From a checkpoint of a small mixture-of-experts model trained on Wikipedia.
Size: 8 layers, width 256.
Experts: 160 experts in each of 8 layers, 8 picks a token, a sigmoid router.
Below are experts of layer 2 (counted from 0) of a mixture-of-experts language model. Rows are named gate (a neuron's input weights, with its number), up (a neuron's input weights, with its number) and show model dimensions 128-191. Each number is 500 + 50 x the weight over its row's rms, rounded and kept within 0 to 999. Numbers have three digits each.
Before each expert's rows: "comes after" lists some tokens at least twice as common just before its tokens as in all text; "mostly gets" lists some tokens that are sent to it at least half of the time. This comes from a sample of Wikipedia text that the model never trained on. Tokens count by the router's weight.

# expert 41
comes after: ".", " | ", "1", " in ", "| ", "\n\n"
mostly gets: " In ", "In ", " what", "On ", " On ", " In the"
gate0:488559412521499436629472532479460502528533486598533517506496516429481479443541548500404426527486476488428421460539503454538589571472531514486538549475460472442514555552511472435421592487613560
up0:526555448481497386532539489530545491519437544496515462511523398540406427510542454548479483437522501542425485467576557500469614477534553474440399527441432462460553414510505586520480449473521556
gate1:498428457493485477414526512483479523613527467453526384503560478459442563533524506462520467478472426553366494457446442550586504551450543442619487459475479464533610452503442487437447461477555519
up1:505454511416525549524508534392353496478621370528580488399527478452503462539415413439449446532495508534462469488516494527502480482453549456491505488485477477500466505491448466495422542552576493
gate2:500467498597510604534480443428414517571486477497529412546601552410472464511477498408442495521381436541469609479527480611582428508513483442537554523483531523471439426488575523456528452550466514
up2:454528507509468459513461559497660576422513494546472518430495476442467370495470491521519574481491449479515507497549486475443365360514447518528441499479560559509453502508484469535485513518418441
gate3:416577511541533455475538496490450460530551523503526418547532420455462568497476461519502434467502458447480563488513566547507415482527531497414509611482467529462495468505553522427459482487501483
up3:452621488468464455475456514522480364512456496462538426403496531535512494457552417517506506526486528491564538477666645479406561434508478544539481474475484470575508442443467517557444517419486483
gate4:476585462424464580542382483448489580447569500398469436439505507501519577536430536478472500501614425523514554501408472540560486473532552531572512428489452543470483460526449487487534582551505476
up4:477526463554475577499591449581484511517465565518488433480567532485439485506402570603502455463451535424497511495459419580526492527475509590478492566509485516567462504531567556541528484525490469
gate5:596504542508474576518518479594513443479514541574486607525508441531421591526521528483488467472432503515524504534554590460515507532501551534522439508566430390513372551523531485470485526438604481
up5:536554498530422512550471500592514585530450580499461458431457513500611566496568450488564608461479510472486586535502521392418521442477496491575455511587586418552470436576478503526502559499503604
gate6:485478426531501530542485466501475508470625501454453596555539373543498527536509461472470486390498476528467471466525406591493465543525537428366500536528542488466521487469465478449438490471526500
up6:502542541401604409509475490464547547497552506478525532427493509559454604503462482502478542445488474540579509463508558470516480470542449452501475495396578539551488470519425483515489551568514471
gate7:496493523517502470513486550410534438546566414435494552476476532593522476442489530561424458536546533535445432562555497435519480522544537523418513507510529504475490563522557440516523566581512522
up7:610486491545495566518451526535476493456432493505460609455455539520487602472517414518507506542503362492456521542513504489542473479538452548521485422579500468479457452522438502517547559526451516
gate8:501518439476511384396519470464428435439545544502501413494408439511539490538560500551493419484572545384574529483454429422474443393387558540551484432507417537503495559474421458568603496584486535
up8:602424502462527451477492500477518503507456486434507474453473457661553523581602454495629573492542513465478568416416493360467467484451504413605504531468567502512493482462466411503500417620499582
gate9:575456511478481454518462470497485528571558436501542480452426508376501585529619413449578564537536580470464559565568543529495530499509549578526551499502536501498506526545504497517470539509485504
up9:496461551479501540490466546537413498461546551457497550502464501547534454493533451439499490497520535572511529543584527474469445531553468486485496412513557447408438461483474537443487451568452523
gate10:456466478476467553479652498460382526441464391493465430492466387515553455520506530474428484479544547538498478615485535573471464499556455559400449546482451598475494477535544546503419536459557418
up10:528528467442488548472497519428375518402503426551513445511487539509569438507563545495471516435547385499513574505481508563495485473544414479462546479504472531541530471511466536615424491429442463

# expert 10
comes after: ", ", " in ", " (", "–", "| ", " "
mostly gets: " polit", " Polit", "resident", " expl", " Gu", "', "
gate0:536526565493470541468541518501508499569501479484504386472529414519388415521441481505462558458465510412418510502464507483523580505462554477511596414515501492527522533510497461556454520514524475
up0:632571478535483427356511498492493373447523501504549567543513507619509480491530474571575458461490536447555496471437572549447458507483525545500432525595433524493467539481429511479530470572517547
gate1:632488440449363479497475445549465573473553474508525590494446465564500469496483533445566490572545499415453453356483467480490448500568480515538420472455535480511459393485586418504507478515360460
up1:565508522503476523546493506460497499568518444535509525561506492545335538541540622532540406454534576490530493465566524448458517553469537523513567357563539532401475504541439568483494585500458533
gate2:518432547469492480537479474381537508491517478505516507502534493531386536469494491549566433538524550493539370542561434615517532524500527501455514476567441527623528489532443486497514554482455499
up2:505612421513443515486469509494452469572494514518495440458504512504529524580585442494485451499538442475436552472509545528509472449506545452591409395493395626544473518507550523478478480562575538
gate3:461472505529542505586448500444522510479509438477535514484491448466475539388467521488492497589424531432525447495516488407585497459490458458527410519465449522542555553496586480625552448502426554
up3:503559513437430584465600462537545554538551577443506462459475599559430508538472512531497530544375509515446488478458513538504467655560484610469513429514509604571447477517464470466533454505491545
gate4:449451393480525561520537503461446507572478464418488404458455514502345543448505492556504450406406515410581397553563478521488420526495539515477543581535544507485601550526513444465462477469542528
up4:464450389470554457493515575478607538442498414432468522526491383463440403446550533384410443509484519485441490502477529506546450587463538461511449520468530460473510441611532509557372525461461457
gate5:609464482516564499414550525390459460450461445523484525503473527457560509490521487492510586453498429448532434536551592514518478514647456526491536455498526470459475475474474483539420419557457584
up5:477503501563420487534545456515447502505530515492509435548447503576508463560438560422466496467578506437495423460585326513509501484425576499523483496454473438439486561426537421550608575526521504
gate6:491463549432524508449500569431484527466499395477420402468464413445575539505482482422430515492460429512427446482523481586522533444409543565542415523556557476472532477510450464477448490509463417
up6:584456468484480460578486504392557499524474500556481594500394452449532450485559538415542507475614643461454546522503425488444524451529410437531489460482415536513536460543462460610539514454526548
gate7:458539467614583430527511552532495542482541575462493512416491525551522607504513480445476624569458517477469482579489603466445530452541459571530426429439368548483478468521394494459548499547511469
up7:584502502401372504382543537498425477552542511591472509507473522572475495480565566482545434504582583510562404421452435533521488505403531575594507432515468464474510486500456473524477536513529522
gate8:524516552527508407458564549422553561573486483469550388477584455602564516516511470500462468490426510534608475525473526527508544503507442541500452422480473474559456516557516385574541553442590360
up8:502536521447539473555445523516511485644573552560436446550480516519437475492437529522516365576495523583501524409493529564496570525412414497485508405489397517488516417462440530455469495491494470
gate9:481533463531474464622458514426467466409443497429531474449480525529501488476486518453468494531475481507453444596504538497457437491521464584498583501523509505524482509567568466486429505593636538
up9:482497514502481560521582457478502522520492487561538486427588482440412508489561506559494529437535458490531545590485516536504414540448518430466403568465513503492520487504521498574457493472470405
gate10:456519442497508519527529466457525479510467488513552498459561499571557515506541523451544443496475429461613479349551413550541529475471526605462521545501435444558506570537593494490537477498493511
up10:434475516434503486492555562495511561501498405465518483403524506535479574484465395547543473449524501458520510469571505439483596474567549536483521558512451539438393582567459435497579450513525553

# expert 70
comes after: ".", "\n\n", "| ", " | ", ",", ", and"
mostly gets: " In the", "On ", " On ", "After", " During", " After"
gate0:493439555487573500517504538557483488437503446492536560528545456469515476478569432545551615377578549526512567489536509516440447505509436435495524625443520484540477456481527544584425484562554508
up0:461520510468506523504483582548532574476416471485505621414502551498382483594504455581536392473540470446519569489424485468436370493511570591493589574520544546535382523540491532502443529435471497
gate1:507394545561568446460538470481525569540480535486489431575502507493449469569461535489488595462461424527509488457487422412499524548472518461397457546475503560461555530451565440518499521474458505
up1:538596449514448540520499612497470374515487487511404394406554558508507480592513418535560597524461447520497519541529568534555544532504483509492553539494543503484351471464449490578516525482484406
gate2:467528511554595514489515498501469455499505467502524486440468506544536432566531464519352526455507553564600441377455450560504501440457528463479593530526563562403484597528457543597486490447436506
up2:560489473468519448434492485545393504540492466448597541571554413417489639470618438553470430524576615414519587492548547479481465517614534453529532498553539510697489442496521473517425472581465523
gate3:538495563534494527476488572430458565538399460532466497509561502434536484444477575540462495520497453589502419549503499502581577517626462598562477490523421519522449434518597515378452443504449483
up3:417540464518527500477404454448497553525595433438467466549500490498496483560457531499524434517489399526465419374485416482495546500447511576607480443523427483531595508502433468445561516485578563
gate4:467459598480523531520424595488522617627551521480477535500543488486481555577404444458405406494515439506489454472460489417451587520487593562490495557517499399528474513522415520462553426543382522
up4:531506616475457548527500490599549571512461602450483523525492546438463476502548472530676555359462421483403548482598523459491491477483532475462449491485516484550532481515454453533548561406521497
gate5:438471423464534491518446556454484575513424460560472516525495541455543496526539626434510464444534487554379459364503433462482524461505522461460520620499545438569463555507477552594485466511467532
up5:499499581515428469496522563503545518503587538542431461473417502506424537519485525593597492558553548544587556540404516528470587448481541462459507427589531605524592483522462504556608491490554498
gate6:524443528422463460313534518388475545461515439472475366538431460449538526460479501513575626492551447507501506525542422515499472504605535382529450503488532517450469507487505505599508449503508488
up6:494556462495512514535421525532585525548489505445472521484502607532580488516477538595446479488532565520360580399509515500513500546539541499534469513522520574425470594569528502486525489435547561
gate7:440534482530556462558503472440420552474533420471509452482469593517470529547498426380401430520542542484441429516498519523463499567547436528478581568500529481492524479493461522466555496540483532
up7:466484473409417542443451482527519469499562477596472458469464424457448490514473463581502462441441482494504521566450497516481484435503423467462419586449434471476484482528480491503566503419513463
gate8:484451559519457531542481497454547490489487385542427477472563520380503399467472440537479461624500591416509529585451542489511479580530562554548448492512521559483491537466428491477426496510584582
up8:485483506514523462473490545549516523494483612556376465490493536463515447534519482510478500501526424493454602640499481484463506496494520503479398522479443571507511520504542588558575498527572469
gate9:483528540573454481457420417450472464546555475473469507509529513438443484490493500511483520486533509606426541455585456523544551647556537430603432609483475465524475516488518511544539410589418542
up9:519568490495486592576544539480429505473490465444592503614435584570476497527537549495496366445486498423465443466446578478538526372464540486451489600444464460551505420518484491499539531478448445
gate10:569456595501524450490439470505517453464585501630517491449482389513470531510446497540429484470498463528418457457514481513421504593540482513570609571493390413446457461448478420458574486550529545
up10:543413504548438495448548484541624446502609508534534499458411545567593607479565518444525551502441516490518561433623503499537511439551509541459492545517501524493528496539519420504673467561516448

# expert 91
comes after: "1", "2", " |", "| ", " in", " in the"
mostly gets: "007", "011", " rock", "987", "005", " Sweden"
gate0:506577474488492490501464493469488542506614509492476566472558544623499467546491498509485493472537418518539581476483612505557608440456523603542553424512473488541402473520523476456564467617505368
up0:428489501604615526467519595494534528518493475488511467524505487460553574443533527472486466471494512467522651505531472600472535562438439516481530496387536582535516501429508592482474539421486484
gate1:520467534468527489445501500446584470477526534503520364537579441543521438555496545540499475402574523485560489580481477490559451454517514463538510440441465468540483507575472512532529434527531450
up1:467472563574419551553549439525487560431500527440496554552480520451471470501491484428464518524508499530483416535466452504574429401430558407531537552567488482436472516436529550396541527416476497
gate2:417497465436467452548474513426525497532461443457411483513433505533488482427468417519458519524482413436439482446499404525547550387487499461461449499469520490474562493508441539438467514562513463
up2:491538489435477474554525394495521531532570566454475488493437493475527494473492529509540535641418553549485456462549459466547506441489466455564491507419500466390528456629438449504573546564468539
gate3:427474552468515473481532545553429485534476514598504426442565601522558494591528474478487512492585605589546483491513370530498523495452420461406563526491547539510461486540499450546559442560604442
up3:549479395522459418427558495501466399488471469531538569572609481428499502452482601492509552481473459511525490552462463493471476477454476457566513528460422461437464522457473492505575540474474445
gate4:549396587599422478435476485553513460495483489516463479529485528496524510397540506427499535578569421514542464439395411598440506470463560500458541514519479550416446515499508479413520449535492507
up4:495507455509472464564570568461537532476494564391488515577481465585542587430436474414498537479479564475523402524530503508470504479452487483527441545502524420498595528553542575491531475405445501
gate5:479431604502538476456630499505450438519458449440589580403450571383503464504533520485463541452478516489487446439468564478516573483452524544553442480516517503533434511619519439504383470512455452
up5:485440497527514416437574524538486464519536505507463536588430465542505506455468563524572470513505428445556464517453427506491474508554473528556591484480512449562521516485496536421404511428500441
gate6:622465519470444522468568470475483499439504570573489544414521501491485527517485504517462422470521399494409325538498489432479462529448532507518433472499632533430505546479506505563495543613403517
up6:409448455449441454530456538541539577520552536563493503476459620606524487464419529505556512513500466508420540455595536502555549463571490502478499584497490502541501495505439579437487574526438575
gate7:560519501590593457478514488417483430547381444571516444581516511483529559466616521492499498524477542449506465492525530603507523575485487393521587497566508443423561501568506540453414542519557470
up7:382501527528509452531432493483564477527495461487475359448436444417522519551446432447486534340465512514497526462518357425494619451548561430507467509476477503517515465507516504395542435415496499
gate8:492486471594578525539524466561511477480487425456495379477513568500481467416460490531526491500554482391521625481516531507523405473455501524488567456532523539548505590468480482470460494556552507
up8:457517523511527417440463513456528481517447435501575493418538461378455533502516414491477453538394640502454454546542531412493474521547464483477506558491544498649524431519425602541535530465557459
gate9:514532425387463493517450537491543498486447561484489463523386410494375444567408499509554473448445476468452523506504510612506444555432506418522492454445529498411545524489492516464461464575507547
up9:498587544543546485470501572511529558466466519560433428408458435511487465489473503470600474500656533435451514554400427528584522506527430424428555531544464531441463454526563570507515493494459539
gate10:474416419461491566498434479534475564454482557605442500502463515453588532503420456586462517587501488520499496505521498534506439459457537460498462565593502460486549469511439437472445574576538543
up10:597531524526466510452489577570478591448537540412494510583444471577532490481461594558544538436522582510466487620462550464494465466498452515483429487532561553463435510544424524421586605548440413

# expert 128
comes after: "2", "1", "–", "| ", " |", "-"
mostly gets: "008", "015", "022", "016", "007", "014"
gate0:441537516541406607501427445556540525456579531505478427540440422432413428431528478360496502533532663492474532437362433476521518481477477490505535483458421429551510512535550512474460542503481508
up0:552505517429553508532499576528423505552417456386477619492622463607466587476462546462541528534542503570497492439548484532398434490500499453598559499483438459426498477447482402490536491465511475
gate1:557482476512420515404505546459513485464528447450487534576531518550542526453457430552522560559476393486449515465482512543521525487548442562585459492427441544440529538514510507509517460492508584
up1:448465594490470547515535574443502536484541459522431508500591446432520464446455520531428529480517550519555509554483580428487524555491461449549580525496535583519503577508467575504518558472476539
gate2:548489405462607503434535483464598552455392506576526517549436500432530457484486539428491497415475494600519562480485511545483497543390597525489644567555459461498447559607436492452563448474387444
up2:497502564504455532494445479467424447508504524480564462546501446433470551464445531430506559529581491561481555549586476500486522536587451513387536482489500429502565493558557582523392499533387498
gate3:427546456527436538554508461395493484476472496510464494549519537495568526488451410469561438509546454490510511437531417591518525537534485488496462527514470488505476518531542471512554472489505522
up3:548546517447613448546500526525436489494502559521570494502488443553424464545488497595444479483496532548588463503535498506569432532450539442503485506456502549468498515526456501414531488456369478
gate4:471560488494521521495532541513480454520522469479490470521535512535584480468450558488441569474527511505493481515488485546491518528539449493460489550516480452527457538502532613513478518483532512
up4:440469502468568536574484509554418481517572522541477538509505423428516429525447497429497374514565623441591537493521552471456481508467472452429525519517554449380562586471438530526472462493542524
gate5:457476470466516465477494515528466557475553533462415522526450506566584498583461561544568462557503564444549475487562509471504523448511524526429516462540562350474583529498494573536485487563456514
up5:539512553479599494509572506548559516534473521514418539496475526442464462436501493429468490543529464465448463494539444505517468636515529485433513490461534486646486514488434490518491512473527545
gate6:518547534512476438528498486437447514577557483563552481442585476562508487516449535537472502454484499599614544483510529405522486487516469478420523557485543479567545535478471515495533559515562502
up6:446485512473446497489483522469470521541542530493534608539468514487586471475379522520538483530405430499592497495509502499471536494495462441463441552523581443437499581478463499557552525549564526
gate7:516506440466525469560463418481476497547518483582473584459509576442487453544526507498517537455544501512512471399475466455487537519506471490463452500444474434469461525500517471469513444495535364
up7:553544462500523405480534534531464379515544523518495481513464514527440544459442490512532488499475637545393486510414577618454429520523551461501548493514487501551492460488552506466497578493508512
gate8:490527494519409460439545543412486491512547490532572473512505496459395559485590540460413544513445471516481595527476550512467530524492540478561430527540494527501483498527465423471505542475519485
up8:509508538465525373478618537487538443464452558574566530477550524482476460461615542578515395422494529475526544428455562507517510451455490462539513442463592425499540576480505495455493471433477501
gate9:480487575550525506432499553484634472521435507480519413563555475546463568525510522479540437515497531573580449496520543439491571485503499453481499491607516410613514482484495511514479494468466440
up9:538545446418429499472580485511568480531489576542511564448522518542537485500499516468549539542444499542547480508531500490466483554537464563505478468567548494523509521500456504500485480455485464
gate10:493523430541497452453548497427540492509441466591587488554478531478530531497483524632533540566454466563525473475577505462512462510528513605548477501439636336376446482508521479463562406539448554
up10:583539513451453423569549580516537512448551498395501410490429602599514540541508483366463486487477536532513480495445505482505608498465559499493602447556404503497552499519500541512514538414563526

# expert 156
comes after: " | ", " ", ", ", " (", "1", "2"
mostly gets: "On", " On ", " In addition", " past", " following", " February"
gate0:461554476427542417475518463446491504497447474464473524499572521460539520646589457495485487479453379527537451503505526536533538491441535445516575430493483610526490464532453625449472439512534494
up0:519507568527437452450511546498492467567564491517494477474426539539420362463504451473443461493540473465513453487537435597450579459567487393464466429570547509499463556496441521575493415477537477
gate1:428493509518508426517506479542521566507548580512494509503531503580572502508479503476450564470496515523502445525426569518526469494516456446580477462443569480556426432467447527524506526450533498
up1:520420480472529516449483521473418507530484529499461521448531465457472446450605533578514466504534495558459492470480433545500464450443485461574563492475547420409616510462555436488468533520530488
gate2:562503430504535495482604528550483534521555456533549514541492503412565447471528482431427516518492519597438557447451500450499532536454484471498466507480484436384506589512539438524512542525368494
up2:535410491462553432489502439509509578451397553537447530531539515451540521465549517527404512496631428480496460541453545512515472499546516601442483535472552538456555506541552534425567494476420468
gate3:517497379488437482450478520421481493509492447487533523525492474368400487465611429503504545452419440452486515563564625512419492450465484532484528402522472494546473527517498527512498533516424491
up3:497481541531568504530523557431429485468473532474484518505493556504473510499516453599508607439434485470553471566426510537526546519472499539465433500467461465438495649435495586482394514513487476
gate4:509473490471504509510517473432474520478547490338478462486484406433430504550552581410457540546465547439478425541478519457439428535505499453515512540501529602568435546467528560517506499512498416
up4:435512549565501447497461491446560505513493450514490486499510449418486531550465508413558442516532463449410455468459479483584563444479540545578550589560467451573468378458532485417542495503507568
gate5:554458646494540537458522511459561398492502507529468487413446457494612488418468506510499496531371511460436486492362526531462521464559610503389506545581557512487451529434546486515498482590490476
up5:608504507466490549397397494488427521576560463528500477512454516472475513492423660457515484453550511427476467453436441502410444454459516537465532453416458604530474535451476418434537536504495511
gate6:512468507545520540427501487480490549528521493524429487514422372570472551486462449504505460455431433524526544536512544516425418437455517492569466493554529469580566522491528629555493442455488604
up6:423501469587459543553523511614488473576479552573515524432495486507514586515563411506434543493522539479408521478503649506500498517485438584521470572421646514474525438479613495538595518471420443
gate7:581498538521551487483518465532490515448485492514564570480535555521489592514548469476496504558541464550492547506514340518395409458457596564484555543493519487495554537535582535460534468485451535
up7:475423496538510551499475514430451509525469421480416483562497459523551440534526506531504483578495507536508506475532492509542422444479447490427528424507474520504454544502547531542511477478420409
gate8:564435501462465467385436527544460468539546452447404504494499562566513518479504476529535444441601456467420451555569436597543533411507549489490451512499561417467469565454482556551489575421518507
up8:475520471490466472411574500523498529551511465395449478456477507479577554524579502496455518548511431630506512536512515482503424555462455522534461608394533535467486395493585519569575469547517475
gate9:496582456466541457593506506538529459509503500556461500567424431530549499502567526508482469480518485537478455497486425486428537482521486505485491490451492596460480517462449555510463496531485587
up9:544510548537469480561436510522508531571444516502515549513468502560385490487559601455487631478543479552505587430501596501497486569479526509427532512482570460477498543510564507433588567473414434
gate10:505476378555509589445542487472434410550502435602554494442575483466501537523567492494501444450466582431527456484527499600500465496487438504538511468372537494506596434476495555433518493488601497
up10:527483513521505449434544513566452506465406468439493438549582482346581457504495534405493434482467544574505514488509523511599486438471493514572421490541516465475551570468460487473471444481516565

# expert 151
comes after: "2", " | ", ", ", " ", "1", ") | "
mostly gets: " event", "020", " contract", "017", "018", " accept"
gate0:458413578513541573530514457509499580621450523565543556517587504528486436501541557467527575531442542461547511467490550485528463458479359457548501405579565598492416467505455453531488494528445498
up0:399538525465544451517530532505491455518487408577460482601492474526502513446573497551491523491505450411488493450404554475437563559470429525516476532564541440482474558539593526483530550561463503
gate1:527477522535514529401491469478545449458496589497504522468482559560473531534470547460474485511374490575526516439488378416509439501530498411625438477546522563496421569576616537432474505487656472
up1:446476573484494429566563484432533444526603528535464587476466455515428482502530462432571440559540380574437556501496397552501453506491458546506527540497622515498527537423501521534500509433513513
gate2:419477475453510565476494530488512522474553483498481535634492516511511393558502498484521562540463427487554469457569507506442507460550482460554525394500479530480485489579488463479399523458593518
up2:551496559454465420544483467462475520537529518497402455407526487550492550527414532480474549466549473533607489472461560459502423570440466438494476480564497517498463475499521546537531521428422515
gate3:529491571472535530506511413548459494491474546464531560520509488398542473520425555444394436480480533583459524507490406523488515475535381442522431574504472562550525556524600456472504436575538508
up3:541486543480533450466480483542467448459489562438454403486565469571555462518544542530512515520466535419494579525524561509582599509488493554464583438478468506403509472565452482530475446434564449
gate4:495529566515543506573486534509418440591501526487502480545453494523539463515602516525476461535540507438448599455527485515456454485553516486528459463467418496431552567575555559450508562482469537
up4:492472476509467442454581557522452443495393460472493504468525487458469384468596507478416501496519542522466588534498443498522448502508584531492527521418478591501536582546439593551444445473364559
gate5:454497508491541477511407493490604457526465465528430500429405529505508608487580497425540499453508477466526565451482456496570519457560426483544462448504489401506518466415494498340496438511530563
up5:575502446471533461550390487467495587514436579547508433507496483412521503530545505543548490532537404453591561448575442577440487495534489506461509479459476468502562343451504450495523426548533433
gate6:522467445563499460478558477467443450512494468488532537475480503438572489520473555512525404450489547485446541458517482517446452494536532501561426492494486466545541432595589535450489490515516512
up6:495434414446509489542466486472485487512447549549508500444450557499499468502544481523474477564556489516524498602410538473599457494502453482465476500528592554528469455514505541445502528509408533
gate7:431497420454380542455562524423497557454475566384538506561533609413435458459499436579599487505437499487533524474496473535473532520507463584517484447475544552559504524563506534435511511484540429
up7:464453460614433451562557491524511499561566517473472522563614520459503508432523582564532383537437576519417484484532546465493512560506492477486414511471560433536455410543517493532501505586473573
gate8:462531595462467425474500551552532453484569494496580515513600590530402443507424469429491538573468498478570517443530418536579528504471426539480527487482567476466518508447492530456482458516512505
up8:484479470546480559548517455464488439576537517527547461572486563481442482513401417482600541386497533529424506521525556556546423564521513485431427451472426511538464368564478534586512444470429575
gate9:476441488552471484436538508383529468550576571445552514588457467479521553455426525557592537474484460479504432652487544466480496569584498505527433566423531473555446359588412465463451356438406481
up9:432483474544516534465516537562519479528536415438436448494463425481391510369552441483455476448551464537485500428443465519436595509524584429510498518491510486449507508512486585483542431528479550
gate10:506524492459502485525479530473571534515454491498460516533444514611590438528572496550494496472446499462497403521518559432506509536477499492575445444483493466507507473539542606487569468519519546
up10:480475498405385460490494539527411405467436608550520624445446563510506476536474576540543495519605447419475425520537502488446483523505453456493537506551529540484566549540419395457502539474506519

# expert 144
comes after: "2", "1", ":", "\n\n", " |", "=="
mostly gets: "andidate | Votes |", "Scientific classification", "Personal information", "| Turnout", "- Kingdom: Animalia", " % | ±% |"
gate0:489585529412488644487482433391550462519493518375529455475501462562506522501463504435495494424499490453497449424534531368549472551490425465491575483444513545420449531479505413597581500440548535
up0:501512545456513509392475559541472431505517513621542504467547556489507514510624493439452515543518478534478512598553498511583501543590529510507537525511467538434553524542607431357603454500507476
gate1:494529504470582484493474467549564492449510517491476503496551430534563469490482541560526533499545510577470379572518565439521621476581429512455461505447573502466425510560458513413469516495530409
up1:469547430475410482541524490492609524543611438548439462434513446512508502475478478521498478542459450580629543519517472412396503398546475578449369502434571523542518480424566520489522505483582462
gate2:488454512422473512547489487548458539480461438495395463479457434523523562469478599525476545459441462463559529450404580526466467506448452518514523500462522544522500517513407382565544593410526438
up2:453533464487527497574489473447523536460543553536527495469527443466440462496458441598587460515485473463497500488561533423406446499500380552492458447496617489466518480504596409548532531432560566
gate3:411512535477502465544398534579482445435436489444460491414501463520466563481475464448532501415504417524505516520538457504549495362546488539516519549525578522456545505507507562508461343552501475
up3:526444381395514521521422529515453443439464479496517487477514443479476506395505504509463488359568534448467508348476553503584434580520565503526511550553548521444530488544572480478558486458534470
gate4:592446594505506517561507561562494576479516476504477506627500478489543472504504475442487513525506467529562462471579520475536467490549418485520551519510516462538426541616326498484506530485469423
up4:516433541605444443580483443546489455526529523535554452538495511425554504417459455452445528458551493565536490563559449479530535460403451510551538492456456456570581537515451462500561600496428468
gate5:511450490499372547503520410551488514497510454545447414494478480437498504506404491476549453519515527449570498613462452475529482558580550553589425470531534505512438512477474480458524596587545489
up5:515537491565473525483576501505454454465539546462614484464533495509527500559497398515501506482426532488405537490502517481459509503554509557443530460533559522585533467557476542500532504447492448
gate6:456428558502470497482499549514421450535514531526555525479545547479467565521488467554471581520468481422526582619588512535547542546387432491523476469483496518524572441566501537489504459583534587
up6:395474430543498654496421435461466484547514494496434633480492474513465431470512496502535487452517484530526477400479542424488427474386501541508458404576496472464522493467474594578484451541430433
gate7:498542529452451550592504485548503390482473596472512536489533435416457498533462504495471504482513490501513525532452552489485567544534447474539485430494548495442542405485497465582503411548518476
up7:572498465507542480459575630547425538521477462582442540522494484524515590468563470412517522518436443552528464518491569434433515473479434528399600606502481471365517569496532536484479494482561522
gate8:502527598520469553512537520472495428560591482504540513495508466496519415362477475562526502465460540477447557472526580428534466455458531529502487601541487394399518537465548411424561480548511474
up8:442499560505538439506509506346450528479486459554509426478451505597471486552424564480452457454417533466507638356473480468516514523524562501532527521455505454415480488472414514576506369491482528
gate9:506475535496467557566446483453446516507605515594504440480415504574414481424460515467489459523492541596517560466445479435483587510520589474464526629562503432456539462560551581404580553455526559
up9:457526551494443504418435463398527493526478541509550549569464551415513379466498565483496481506512477545546452556489545506519467499493471401583506510494496571491479527472478484545549502497468513
gate10:507546619536476459524549508536498483408556546519443486510550449461473469585511550434453501478495445423546430441607509431469624486519490462581550548537486486498491476527466513385514560514557430
up10:484565436531578505553553485487537470472577498420507556539514529587494459508505501476520397449435515487477428435494571470476436414487519465557484462563500564477575516473388541582498477507554531